{
  "n_layer": 15,
  "d_model": 384,
  "n_experts": 128,
  "experts_per_token": 8,
  "d_expert": 96,
  "d_shared_expert": 0,
  "activation": "swiglu",
  "moe_layers": [0, 2, 4, 6, 8, 10, 12, 14],
  "router_score": "softmax",
  "normalize_top_k": true,
  "routed_scale": 2.5,
  "balance_loss": 0.00059,
  "balance_bias": true,
  "router_z_loss": 0.001,
  "router_noise": 0.3,
  "init_std_router": 0.026,
  "lr_router": 0.00121,
  "n_head": 12,
  "n_kv_head": 12,
  "head_dim": 32,
  "vocab_size": 6835,
  "norm": "layernorm",
  "norm_place": "pre",
  "norm_eps": 1e-05,
  "positions": "rope",
  "rope_base": 76100.0,
  "rope_fraction": 1.0,
  "qk_norm": false,
  "attn_scale": 0.177,
  "tie_embeddings": false,
  "parallel_block": false,
  "init": "normal",
  "init_std_qkv": 0.0218,
  "init_std_o": 0.00398,
  "init_std_up": 0.0218,
  "init_std_down": 0.00244,
  "optimizer": "muon_variant",
  "lr": 0.011,
  "lr_mult_o": 3.0,
  "beta1": 0.95,
  "lr_head": 0.0246,
  "warmup_steps": 200,
  "schedule": "wsd",
  "decay_fraction": 0.824,
  "decay_shape": "exp",
  "final_lr_fraction": 0.05,
  "batch_tokens": 131072,
  "seq_len": 512,
  "doc_mask": true,
  "train_tokens": 2318000000,
  "steps": 17685,
  "dataset": "wikipedia_en"
}
Below are experts of layer 10 (counted from 0) of a mixture-of-experts language model. Rows are named router (the router's row for the expert) and show model dimensions 0-95. Each number is 128 + 32 x the weight over its row's rms, rounded and kept within 0 to 255. Numbers have three digits each.
After each expert's rows: "comes before" lists some tokens at least twice as common just after its tokens as in all text. This comes from a sample of Wikipedia text that the model never trained on. Tokens count by the router's weight.

# expert 37
router:071201125161144081171104109148105192166123111133050155087125172175087123115080132126174104144095136167180113131111068051156142121140094165073082187120094082080122141136130172178115138107116131100153122144167083082131121160165132146121059126136154171084113095131072132116109112162097092148
comes before: "0", "1", "2", "4", "6", "3"

# expert 15
router:037137118147118155126123126040095169182124162087093157150037159126100134122088174113163167155140097191157097122119109092135115117141137129100085141151085097095156094151186150109170043133132116094166130187183098091125148140151137103055112150143172131124072122160120137138098140143157147060
comes before: ",", " of", " in", ".", " and", ".\n\n"

# expert 82
router:133150105132097052137086166158110155184143130090104090106123098084080155127090169065151073136104109172187135162168083078133046060150169115089092157123102122117168123140125157071141164071127069117154104130135081109108147165081178165112112153164090156122038136179112101126119138134160126115
comes before: ",", " |", " (", "\n", "'s", " was"

# expert 120
router:087120086173162114114105091107121153144132148083092129103136110198124155177101114110112146148125115134168084165139128132094146108147109141080119124131101111134154111118156146102166088160163081112202045166120154091121120147125170154119111155182156117071100102168101097119152134146154093117
comes before: " |", "th", "–", ".", "}", "0"

# expert 98
router:111125082146122131073145083108124144144141189085100139097131140188108139176044133151142133086124122169187126106119092145130149090124147135101114169201165128127163117176112156137143110121125092091185090186100115066095134130102112103122141123133132144091078089136152131136114107157153102115
comes before: " |", "–", ";", ",", ".", " |\n"

# expert 56
router:150156109191135124106132143139122140193158142126136111142129148201121158143133164128121130105147105167127111168115103123135141144138128161084110139148094095107186105135138146104134124081177075104137156187138137078142134111090155135117147125152122136101082208169126099103144089101125103118
comes before: " |", " |\n", "|", ";", "–", "."

# expert 66
router:118135106116073141115108095149106152148098145089142180117099102111175176160136165146144097150127112150150089108167138147172095081135132154113116141168117094122110109129194176110146053183140170093143094110138092160129158124109126132068146091116185151109074093165055095102107051147090122112
comes before: "==\n", " of", " and", " ==\n", " in", "\n"

# expert 109
router:099173094187134075140098182058092163167109115127121164114061158130078159135132121085199090119088117106168064123162092121125068097156141143086113159110115105109181083167156141082129066133172154106164122143148088118124107146155161134111138155184156111072115133196115080096088125130131059071
comes before: ",", " and", " (", "\n", " School", " in"

# expert 113
router:134124125095086116161150110159039099172202149101095128150124117136096137163070145092137126120107054181144066152176160110163123107154106133141115140154052069097166094137165173123175079118163112150092137110149114126125187107139130107105105150117161174113133132172070085083076140178125109064
comes before: " of", ",", "s", "'s", " and", " was"

# expert 72
router:122157145150079141145152136096117143156136136124155141109095155131076147124107143098129117117108099151133097159131077102145068070128065144110123156150132099096125097164149142110154063117142117126186108130128109136099161176124130145147132162146162136080115155129109079101087176179181113068
comes before: ",", " of", " and", " (", "\n", ".\n\n"

# expert 7
router:108157079163120096143086072153085171144115156085122128090106130156113168163115188124139152136134133177169085196107108172136068090179100145083071153168056138107136124084120141147123128118171125078134078147117152094123127165075200108126091133180114176074106152124101097128100146163179122106
comes before: ".", " (", " |\n", ":", "-", " \""

# expert 10
router:167131108147085120142154119082116113172167137079085181165135176132115143151110157105175106112118065177158130160158084096146148105179082131081065127142071076100149106171135150160161078122164107074100121146117149094100156110133116152100104143134139138103107080174136093085076113154128170048
comes before: " and", " but", " which", " in", ",", " are"

# expert 102
router:145162072172115151147115148150105139154143159065086116128132131199126170166106181114120102129124098118130134201124091073120095160165106142064101161173104097103084112132153184159113080072185153160129091151158120120110167111118132158108105127158122158105127152123129083145140071119137134149
comes before: ".", "%", " |", " |\n", "0", "1"

# expert 79
router:150127128103132106169113085050106136150164112104105141134101113151142133183112172122101104129128036193145123136161076100117099098208062178116121154147129109136160180163161156113152081091206103106132111119100137059089202149131126205115069128122120111090055060153076120070078096169180155090
comes before: " the", " a", " well", " an", " his", " he"

# expert 9
router:083127091151128138124139094151137151108110107094087123128132133174107101201131151111159089128104121198120106126104156116135114125156144119093124140152098145131181073127151155100164149140106098090144050168080103113097120141108117107133102137141139153113073123113104086128127154138149084085
comes before: " |", " ", ".", " \"", " -", " MF"

# expert 124
router:094129121131104137133171142089142167173164107099111152109105105149078123107068131125096100107134105102107102126154136094170085100121107148085153144199130102070168136119117170122143102094172133075145121167115105117060146143099134149119126154148112129064030121176111133081140101171141129082
comes before: ",", " (", "\n", "a", "i", "o"

# expert 49
router:083118116137150099210132070139127122138140185100135156147131126122138120192102106111163089111079114149140077165159145141152102105156091176103108137142073123170137138127154139072177130092140095101144127136134110116086143109147150121080120153152150121117125094195119102127107125167192102063
comes before: " ", " \"", " The", " S", " A", " Nominated"

# expert 13
router:077095112198088113134166093139113165176127135118118136091154138138123174121109198153175112101125139161158136157133131132100137154124086137127094107142068119145120124167132159140146112125159116093143093097141105139106116108104160116118071147159195138090062115148075115091132142129096109147
comes before: "\n", ":", " |", ")", " (", "\n\n"

# expert 21
router:112142124189133123166087140084092137148117154072116130147102119130097115134077136088110090056094113136136127128138085083147108109190130135042140145122115090177173101200153152104118077115182090103159081172182132099113164144125128149133104131129140143123031083183123090034084136145185129063
comes before: " to", " the", " in", " a", " with", " for"

# expert 17
router:103164119105075124156116144075141144173160124078118156079116135133092165160099153111138112115097128066142107122171155119171070126126092156099103174207116087133174124171207179069140106057124086091131093105149144107097136125094140131068093135094134101111052153189133091062158102117136123101
comes before: ",", "o", "i", " (", "'s", "a"

# expert 12
router:136148098137080101110098135111079135171128137083109150136113147147103141123124152091145091111129020168117091163104122089136146088147140141089127144158108048081171075179128162103124098134138108108138081125154100050134157093154090150123111135126156171095150109180098106132063119144130097066
comes before: " of", ",", ".", " in", " and", ".\n\n"

# expert 67
router:116105119135149108141104136114077172141210115110104136087097165138100116121129159117156086142121110138137088120160103127122106113127121140080146165097125089158108090206125155095144095088169127133142109179186125093099120164105147161075099144150190197107074153155152090101107113150175142098
comes before: " to", " in", " a", " on", " the", " from"

# expert 127
router:141108067150124172123126135093119127168145159105127127088104175143098145183108170117116097120128069179139112143162158129131116117180096143089109142118125157102153147137100144122128082102143115102169083161132115097094163151079126120097071145162114148100163138153099110117116135126143107115
comes before: "-", "|", "==", "===", "The", "In"

# expert 54
router:152191124167131090144118115142085114131162123123115127151097109213118094166097117115141113107111137131185098133126173116143164084173104146090067103182086104108130132107160172140132137047139146070102115143171140096145168160131123174149122137170089160126132073159133088085128082133130066148
comes before: " ", "|", " |\n", "00", "2", "1"

# expert 83
router:074182082184112139189175083087154099196205102098092157123087148150105116184148133129133077066102107173197110205171155076141135152187076108123120162141123101064140103186146153124150085088132058104114133120140107113122127114115161140134136159107136166144113116150087113092124103110107097064
comes before: " ", " Turnout", " Total", " Party", " Preceded", " of"

# expert 121
router:085116127153112080146136144119156130157144106143150164096106117148120142107133180070097079126071118115151134142147055139142123108118124152100130143117147139100153106164132157094168078076198064075147111144116118060073132165073168146149131148145158101068081143150126071102108113138132111088
comes before: ",", " |", "\n", " (", ".", " and"

# expert 42
router:069140141136125075148119054141062146141128166094156152119108147138137197166091139121132075081103074167163096196147139126120152150136070143141084127152097103141194169164175155089099075117150110130117070148145108107137126123137165177076119153138186154101120068198075077133099105133154131085
comes before: " the", " L", " C", " B", " New", " P"

# expert 45
router:159109118177085171195097143158081181145108146075076151125121137162126152095102181089121057072074124110142108123152088059128108140115051130087113153150115114148113134122182166136145141070153112163116157155162103115131119117097126153121110149162103153082121087146116100118126064162156090163
comes before: " ", " −", " +", "|", "0", " ±"

# expert 88
router:105157115165106097160107104129136148163164166084098153096107138140134162128108166107092109081109061153159097167151074107166128122150088178115126136155125107134149182164138149102133048092145097092155092123154100091134146139127125172065090137116152162076065070199093091149125131125186090068
comes before: " the", " ", " a", " his", " its", " their"

# expert 28
router:105119143142091143158112143102120155145137144122096144165098130152128161154104141136128167138099092175142095130196099046118083067216099164098148173168119103111130110179178154115167085129162120100091109158166170146138170139116142151134116131146145126118046064159102100075046114131176105077
comes before: " the", " that", " a", " to", " it", " \""

# expert 69
router:119137089112084097165082081123160172152122140054051150079097121165116112170151114125171130104112133128104090179180096124187041130139099130107111158116105142099147091141191162051157083103146099135129106182149132088123134118139138152073151160210129172142150132122096148139095090129136066092
comes before: "201", "200", "202", "199", "198", "197"

# expert 100
router:072159182131130112140104069129149134190100127103124164136144127133112152111112178160123065136137078150180124173171056156134100132179068123104087151139139111099154124149127165111164098099226065129147092050128102112115119164137116146074160170129124132107059121155065124134098134166183130064
comes before: " ", ",", " in", " January", " on", " March"

# expert 118
router:100124080139102109124109117149148168131126133064068084118079150119107174165084153115154088065125110126161125207179106063143088143152158138090038180144105124140163083134139183132130129091145079094176116144167102102123110108125120111094095154150160174104157134217118108088159099126157124079
comes before: "201", "200", "199", "202", "198", "0"

# expert 47
router:083170128118122132130140133155124178167158170081086142133074122192110136159130100143126075086060114156158096182149089121152116117175094154068058151133128116097155103118153168129114083084114117118131048198133148065107149123079140191121122124115133147127116140131148115115121087124127092142
comes before: "0", "1", " |", "2", "3", "6"

# expert 91
router:124134121185058093132132137166170125158148154040089095142103146153109125103169149136084095112129130117137141186130078097163109096102056160114111174145162116101138145134121167109106144058156114134166091192159111093081147109123104164150105124137132133091092123125128132131129089121137099164
comes before: " ", "′", " |", ":", "°", " ("

# expert 110
router:115096137112138082167113075133110209168129140102167148129114114151166143104071173092115061128103122167139141169147146103139137084172116122096105156167084115151151168136158144112117101040176105075146088116128131094129097168133162162111099195136140129087103068214127095092096090116153128091
comes before: " ", " the", " New", " United", " England", " U"

# expert 115
router:106098115173094114116084095092102165158160145062079182151094163109132166143091161109113072078122062169141089136115075117139154132182043146129119160134124123096136131173147159096151085123182102158148103166136084097141135120101092182126084133103136210133090116146120106100103137102190139057
comes before: " the", " he", " his", " a", " it", " her"

# expert 11
router:148145133142094073188088105100082125139135198096136108090094136133147153149108129085121039132133140171170080112107164132163112081158113145092087177111079130116169054178132167122138102138122098131121072147187096142145128106166096081109118168129155134078106154172079138106077152148152130140
comes before: ":", "\n", " by", "==\n", " of", "ical"

# expert 57
router:051126109175109137179097099130127135176173135086120117113121126149116145179132129058124103104117066145174098138127074118094129085215107148080161138174105118141192140134122160096122090116202102108150100113147112130073159104124168139131128122120166134125083093160117122086077122136171145089
comes before: " by", " in", " to", " as", " on", " with"

# expert 27
router:064122116087077100132148098118114169177109171110157146125096127163111143099116153098160122123101077158114138175153100101111099112135070146074160141148081110164190145136187150135102129091139107079154115120170109110087130151118179121138104180168114129095113111146091121132135127106138120058
comes before: " ", "-", " list", " Votes", " $", " Succeeded"

# expert 74
router:110141117145082094159139139100104153179163135096119147123128163145101163130094154125170122122102097158151100145113044104132113110141139149077099122162131107077141128149111153101122087124159154101160082105150113127119193092102119106076068133136154158090102090178104121116103118141108147069
comes before: ",", " and", ".", " in", " of", ".\n\n"

# expert 107
router:085122077149123115124072110085103102172111210060126141143082140127102171154101140139143109083069112161172075141146096095171083109122084186082095163176074128064177119177125141135137116119156102100130097183140138104064112160075167117131139118179153134100139115145116115099094139139145060094
comes before: " The", "-", "==", "The", " He", " In"

# expert 85
router:148195114158126095172115139073096145127148127095112179101123134161093188146120150129140099094120109154117123130171129095135148087116137209101140143206102139137141108111126157151098108075150108102111107178125115065095139150126176149114082143192170125148080139155111140087097129131152080072
comes before: " |", " |\n", ";", " %", " Pts", " Apps"